{
  "d_model": 128,
  "n_experts": 128,
  "d_shared_expert": 0,
  "router_score": "sigmoid",
  "normalize_top_k": true,
  "routed_scale": 1.5,
  "init_std_router": 0.0314,
  "vocab_size": 12027,
  "norm_eps": 1e-06,
  "lr": 0.0037,
  "batch_tokens": 65536,
  "seq_len": 512,
  "train_tokens": 481900000
}
Below are experts of layer 2 (counted from 0) of a mixture-of-experts language model. Rows are named router (the router's row for the expert), up (a neuron's input weights, with its number) and show model dimensions 64-127. Each number is 500 + 25 x the weight over its row's rms, rounded and kept within 0 to 999. Numbers have three digits each.
After each expert's rows: a language model's description of what the expert responds to. This comes from a sample of Wikipedia text that the model never trained on.

# expert 10
router:439518521475481528528529535514520515478501496513505459491514477499539513528557506515481484538511502472510487477479474523478514484506519523499525530487530508489542480523468547552494531476493521
up0:523494531508515506498474507510451523541488522501477533508514484510492487479517507514533534486485492507535487503534443471527485496470504488481531463505496502504514517524479525548476502461509471
up1:491493487499506436496477534545470477541466523476497510479513508489508474483519519514489495501514508467509554512478434528463505507542488529456496478484498501524521507516506494521528506419496513
up2:511526497489511481502525466466499496492531506468466420444526547456521466498520536472494481487487512520508478495509518571498514501530536525502496532514530509483509499474513465515486494493533513
up3:511502524495479497490481532514555514550487520543528497500465480489477498491503515539519469514535502513556482496538526517493495491501488490481476508506496445437510464465479524514502501482553470
En dashes in scores and records, slashes, percent signs and unit abbreviations after numbers in tables, such as 4–2, km, mi, %.

# expert 26
router:474536482499444507513492488512499495495522474525494452469544529466481523492557547506496500550457456442513493519526484523474484496502511543460487501507499493448508516498451513509524483482528516
up0:451533464492478526525459531495514500538518481468503467505521528497541504535561475513509468533492474470491479470517525552517502476494571469474532533510531546488499520517498527519465496498473512
up1:528537519496508521500496507491461476546467498544485438532492514454496504457502520492503508487488475496512512467503466471476491525462531521510527474481505483475506510453475528527471490539506502
up2:484493507489496464503524460487506471497499510504486456486505545499501509484548511474462519494457507501489486520536449518493494440520482544467510516517527528501573501513461510482510494417491469
up3:511482511517521489476468481528467504492518536497528506535509520497499474500499512486485498479488502488498477516503501527485492462490491511514540472515499508454585541487510517469465524476530444
Double line breaks before headings, and word-final suffixes like -er, -ist, -ism, as in pioneer, ballerina, fascist.

# expert 43
router:512499491542471531507496468505523539520499464487517473475520478498496473500532522512512497560476474450514469516499476526504492487514503508524522522466489503502512474518468483569482515483542511
up0:506510479512493509488497472501491484514499521558452509505501483458497512505476479532504504507497477528474483463526526523512519488518502539497477516462480505454517480454525459515499567512568522
up1:492483541554472484477497477517438511449485505520441488499524489522532479500477523513531519501483486516495494455519519498513498453464512525517487514494462540532534467491496517522492499551504526
up2:517518520523484492490532512530447461504481527514483504502485484474512524486520481521496545472473484505523496520504459486504518509466520536538517504514510515485504524554449501504485517529447531
up3:541517473457521528503495478489510490515506482476474505473505518484510535463502498508488514497474479515509499561490461481490543489498508529476550510515468510474484506525502438544506496519567476
Final digit completing a year after pieces like 200, 201, 194, as in 2006 or 1945, plus –present.

# expert 4
router:487528519511427472518521477514511544518511485507479504458492508482479521492499508508491524566500475533513479501508479480479531506501471503510513508471503521504525498497440488556464486500515478
up0:533479457515575490506440527490497483439467512497491489479501513485518511468500496491475535479470470495525502531513459480511550537498520512536525491481465529525464498513515510515488462492497532
up1:491465519513498518504472506448509531504488522493503492537535485550493487492522498519494494515549484498555429513482441510549495504524485480531476502519442479504501500522483490474490511431489497
up2:467512487500489456477499452498489523491519493487441492494467533511551519501536537509494485518512557494469569536528509482504436503523488499496475510502524489523524455477483497494483469471479484
up3:488516498526484523496507527537510527561498464536521525489480500513506520500463484469470524508481551494541492506506511525481530532495538478501529509496455472537516481484524507533469482506466511
Past participles and verbs following was/is/were/been, often passive, such as used, released, found, held, decided, plus not after did.

# expert 30
router:486519519511467504502503542503499515519496480512480491490535495491517517511516501479484484565470487461494432499506475488451495464478549509507534515498523507515524494533420526510521508497543491
up0:481520529476486523488485533470501448540519519468523507515508550524494529555572478490472519506497469508514494487486523538497523489480515498493493493509511485494522538471504474486455484459531479
up1:550476492470472489503502483518506503526501477499473513482552480463497511500486514528497485493497510503487476526521464502470474477522511541529498482473488512532486495523476532485543495479464482
up2:514490479514506531511528502512485481521512543541484490504559494511494514515553508504487448489432505491482481507479541485477520476495515518467544488493508479494511515519507503487488504520454529
up3:484471484482506525493510521541488499479555495510509535487506557515488492520538480476514482483526447426527466501490490506462493542493480516492527490530460465522531501522457500472531515482480471
Final word pieces closing a noun, mostly plural s, es, ers, ings, and final e, as in prices, 1900s, Universe.

# expert 20
router:479520527491474485516472517530488511480501503493503487437507484462493496514517504503506512582474443499536445505494506504475494503524520513509501543517517520515512474510465485537482521490503480
up0:459499499527477470525488479513475531490502486487468432497505514519512507501516515520513504510473518486531449544506477465476512528513489530532511499461477469477486507525487510518476464506485524
up1:495535497532462548553490482516473451491482513489490453484562537505533470516516476484516464526510465474482499503488509461508539515497485516509450510530529517505446484508452513476544516467473498
up2:498537463499480517484492485496512481509519465508483541455506484496478515542502495544558518486497475534506477479519498479459505475508481495509508513530518516536470524467499546477507503536484469
up3:527536525482504522542464499537488500490494532473476457477472546489542491522525477493513514521476501469498494494518455499478515515538484486534489472536536475466436508552458511533522526476511472
Capitalized abbreviations, Roman numerals and dashes in tables and lists, such as II, US, MF, JPL, and em-dash placeholders.

# expert 36
router:511538507512457530543502483498498524517503502516488471459558531494493500519559535516524482541497460474534460513501497494489486480528518508478486501498481521508530514522491486531501522492481477
up0:476512490528464529536556498494489532493536502455524487527516520473514485482491531480484475531429480493481471514486520500520522454507544479480490496498531521490477496518491494486516522480521498
up1:511451485537512530465471515544485473508528509510499477509474478437510561503469490485487514489454477487543503529484516536505528506494489524504498512512484534530542528487515501450511517482512483
up2:519502477490516507528489522551455490477504500494486502529530490502476520477491505469504505505475514517549503490487494447473519489435518496516462501495497505518527484462517476452466529510502493
up3:461459507451477489524497503558490534486459479501483481503471510484518502520448468465512548452498468518524521514544499479478491454482495498467513523509522535510500525541523473510540487495499506
Heading markers == and === right after a paragraph break, and word-start prefixes like con, pre, inter, exp.

# expert 5
router:483518488490421521501484482540518501508497497534480503487514547480507510510514522522474475550506454478530459523510468503464506496501505554527509503487499523466511521494463497485517552486530499
up0:499485553492502484505458507489461485512530495510490465517503501453537475497463464517473497489454456505512524489501497507544558425495519491509489516521499494509531483532498471498498537473518496
up1:455438495498491511489481507463523507477495471550476517433535513516560452500509521509465483517493494512540507529461462487499497486451503503509517497528497502495499511489464460543505525466509477
up2:524475497499508519564476495523494502485457482533489493511504515510483516504480483559563521484512486500490507497492479522456507519479495549486501564474514459502512535484501518446468478455485462
up3:507507496478486529491501526507473497462491433487471516512501512472491498467524493495479505502492507540511461541501531508488536470545545489483535511493454511482478501457481515499457490478472532
Forms of be, have and had as auxiliaries before participles, plus sentence-initial He, She, It, e.g. have been, could be.

# expert 51
router:466510508529457485526522458534500489493512515492474441477476491477518527514561528528487496549496501477495487459494471511443488522512465532525516505504536542489510488477474507497514506483504493
up0:510458473512479473491523550514534532504501444477458465518510509489480501514510551514512511497517516537479504488472475464448495507489495494506489527497518512492508535470499545486483462466539511
up1:498499488490518494478530493514469518474516524484494463489476528500474562532549484472502549496479450481532550472495552470510461521541514556514518496519514522533517505516493492476523517502499478
up2:491537503520469513505465488511519499525498497503473510486515511511447556503490530508489476491531491470481487496445448522508560475530493526536475572530517503480476509500476497508484509475472513
up3:460511464487510456491511490503516476501450512507463476447492518460536497511530498479518458511498512529474505529532444498463538519494510507507512494486526561489430468467502489489531488499516497
Political and civic words like Liberal, Conservative, political, social, Roman, Royal, plus pieces est, ual, et inside words such as v|est, Spat|ial.

# expert 32
router:462536497528455495540517483502487505490464496515511469462534489515503523541502517513472492520473489505508460478485478521466475466498512485502497491480511520464527468490459530527511544485548542
up0:471496486515472483565540492525443481492511457529500480456566525539528510454510475475484513484519501489515503479491499473475512475531513507551518517534522514515499503492502516498551491481493482
up1:499518518463497516490475492511481525508504457459505468485435506503485444546525426502447470506540512497440493497528494528545527462540515507532533509464478519496507498497504525513488511481488513
up2:465481489503493462537492496495498525495495507494518487485462527510541491526518453493551458514493509510444510495562495498460491482484481539512497483466508523501507513512473505495493525481482442
up3:513510550523519500495481513500474491485480465520477483525507485488481509497495573494498448510465498511444507502503471495505507476507479518563516501480497512565502506480520494491512545449513493
Space tokens that come before a year number after a month, comma or in, plus en dashes in date and score ranges.

# expert 42
router:479511489494460521543485498489499505519534510501511483471512498498495523517536517506481481557449458495510446526461508520499472504516525518514509525522509516464533520503474444561500525459518493
up0:511483486549485446486480509521478527528493517537474482515485502471497503447496477521450493494499463498526531513498524534539480497519508527477508529470468456465537522508512510494528555529509509
up1:472523495490484521577548481539506501512534503552509470477525524491534552491507467482473497504501502493479494498484507506524512497488491465456514556533485494444555494488502485521523494453487473
up2:510506518487498457517473523544525492506476480507490483505468525480499508499470510484520557482477490533468493487524493466497508501539494492562507477482506478511519522498497497503517518490534504
up3:500509453490507506563494466517481526488507505465493509511502541519527504519551476508463525507565515465472495477512478502506560496535488479465501518504531526508504511561490475516518446505454492
Single capital letters beginning a word, especially the first word after a heading, a line break, or an opening parenthesis.

# expert 58
router:471520509504428522542532525519490509483465488506480462491510518514519532485519542497490513529478457477501457508478476483465505519529485547493479511515522488455502504498460492522491556483522506
up0:509479463514498523533572501498509527501496510482470510496489530461543542517527500513495475491476460486480498470473512476477528491508523472475462530526549542510479477455493538489540466503487496
up1:464531421497499523491501498546484510458554496492473475484485514519516510499504527500479503513518515502491543525453522501494517492511472524497443508470520531494469480464491479469526518491532523
up2:485471505480478502511550472481519499556470492506466463467479460475540507496529556476484471493484479499504473522507487514490519489531485517504488503508464558507528487514418543495457511516520517
up3:479465476458505474487483519520482494518528473507462447503476510505436463536488512529488514485479502564487522492461509483462539508556510480532476521502506533490469499499535554516471519464543503
Present-tense is, are, may, can, does after a subject in descriptive text, often species or places; also word pieces right after an article's title letter.

# expert 16
router:496523539493493511534522508526499474466533508525487471500523486487483512524531499480485503535473469493524453494507491521462523492529522514517493493515505521501528474484460453550495527466541497
up0:559476514508514476508530488474517526511502465501471512521474505477502477512452512529509543510520494511460471518509497453488515509482499475515533472456509522453506484486530515473454517492483532
up1:530496475491495505496491480486545501515472479513539510491508476537466529517450493513484493520514513459500529476503477540471521538536473498520513525485505492497512521528478480476456518507503548
up2:509510484527483510485498470513509526510492516477498518563459490440505499522512525514527530523461489476535495500510501528496526442472503499511540506431538510476478462466466482497470501511520508
up3:499472515520468527492507498503517506482480515519521465505501475512503487521512500524462462489526508506474489539510494548480522439555493505545492480518482533478475501461505502506476538478499503
Single capital letters opening a name or abbreviation, often in tables or lists, such as D in Washington D.C., R of Rica, M of Males.

# expert 8
router:482509520482451503534540517495497513479500493518522473495522532499481523516543499472468517524494484471519478504491508549471480502551509525481487508477481525445526515502464497567488510499481463
up0:514530478529493471509511510522512522544528509504497478478507528495500506505475525512532537498510532465540517509490493503500509517522489529472478514499498504486526516523505565519454503457502488
up1:516496516470494489493510490497524485441515510478510477500461486492475514477517498467525514504480495554534497557484484480520501462480532547504529496529552464524507509516508513508442506476526511
up2:551485497476504464542464462483497539479518519491463465488460532487474509453514532460468503504505483504516516484532491537501522450535486519480545576496523509464528480482516537545529509530486486
up3:453478512501499523515516530485488546523554501528522527496484519487499532492466497523509491500513508496503503465535516513557533482494484490467504540497474455451485482475493494534522477518492494
Lowercase word-initial pieces after an article or preposition that begin a longer word, such as rel(ied), rec(ruit), susp(ension), viol(ins).

# expert 55
router:465527504480495507501518511549514511493486480511490493486544477479514497494545526502481507574510484496508497532508484522468547485520506522465482527486506530455482480521425506518486511494499487
up0:488482506459492481491506492472508479494533493530477508510518532476500532503522542486485499500493459517528501485465504528453524503544498496563489509519505492468480499460505484499502506507550438
up1:462502499521518502503511493515518521479455486500544480466516496524520496481549499521470507484517496469480552554429480472536530471457429541478514538531474503515514492537506491516484512492487503
up2:489571496504506498502472529480493510508510463474536511455521497513479487482496533485480473549483563482529515496515560544484436518504507481521491526495513486499506450508507482529511502546506550
up3:504487486483479517500494496552511496484512475504481443529462488497519505478523481548496515490509486477483494468511522511488524459523428541466479488485498537446479527490481509488481519519499475
Digits and digit groups inside numbers, table statistics and years, such as 000, 600, million, or the 2 in km^2.

# expert 53
router:484489507530467498527508493543508495494513475505512480482541495472515517532477497458531500541499469476529466508505444505447500488513506519519526521488508512505510471522497507508472540455534497
up0:507475502478475499494530546482534482482513454467498478495497508504500510510506493508437516526514513550459511555490514527504483461468510497542504450519503491489535539487464479539475527465495475
up1:476517514515508490479492502485476547518474523497494526468502548490532530520518473498535477507487535506539492486506468464490446508485431509494516492513497468511478524476488502489508508537465455
up2:532482524556500482506470470499513517538514472483520489497499482498505490465478494492504501496510542508491501507493462486490456508474555539493514516516461523526464467522485529551446526521489514
up3:476521447504493496546557496503543471488523520461510484501496553510526463540501544473494504500510472447515510551478509506441492481529489461494487549527523522502511443518527499496510489470491504
Final word pieces closing proper names of places, teams and people, such as -ets, -ville, -ton, -ford, -ley.

# expert 46
router:514519522501425479541498512506469499499498444500488463478508503485503508548536538493495498567471498490510490479503465513452512456472535501521476496491503498469504467533456483516513529478465482
up0:468508485506485483541531458507470506500457493521476489476526504522541504425548528497512505558523438493487498495494465494521518466455506530498508502518493507517509513513513556510521496529480513
up1:506443455494518516494514538503487524505524538454539482540478513532473485545531481503507486497539448498551484561481499496522531508480512487522515462528483503498504523501485483541502511501465468
up2:554490503519456465493510537502507493543501456519480480504507521533499493522491500483502496478481518535496483490509445454522518532486528521468464472493476529497513472526449459503489538467482483
up3:507531538471480455455527494523496507483546481552488498510543515520432485491488506524457477473522503509482446500501502502513498512508515507536492508473439498467525557453488527490469491482501486
Prepositions and verb particles after verbs or nouns, such as on, out, over, into, up, under, in went on, laying out.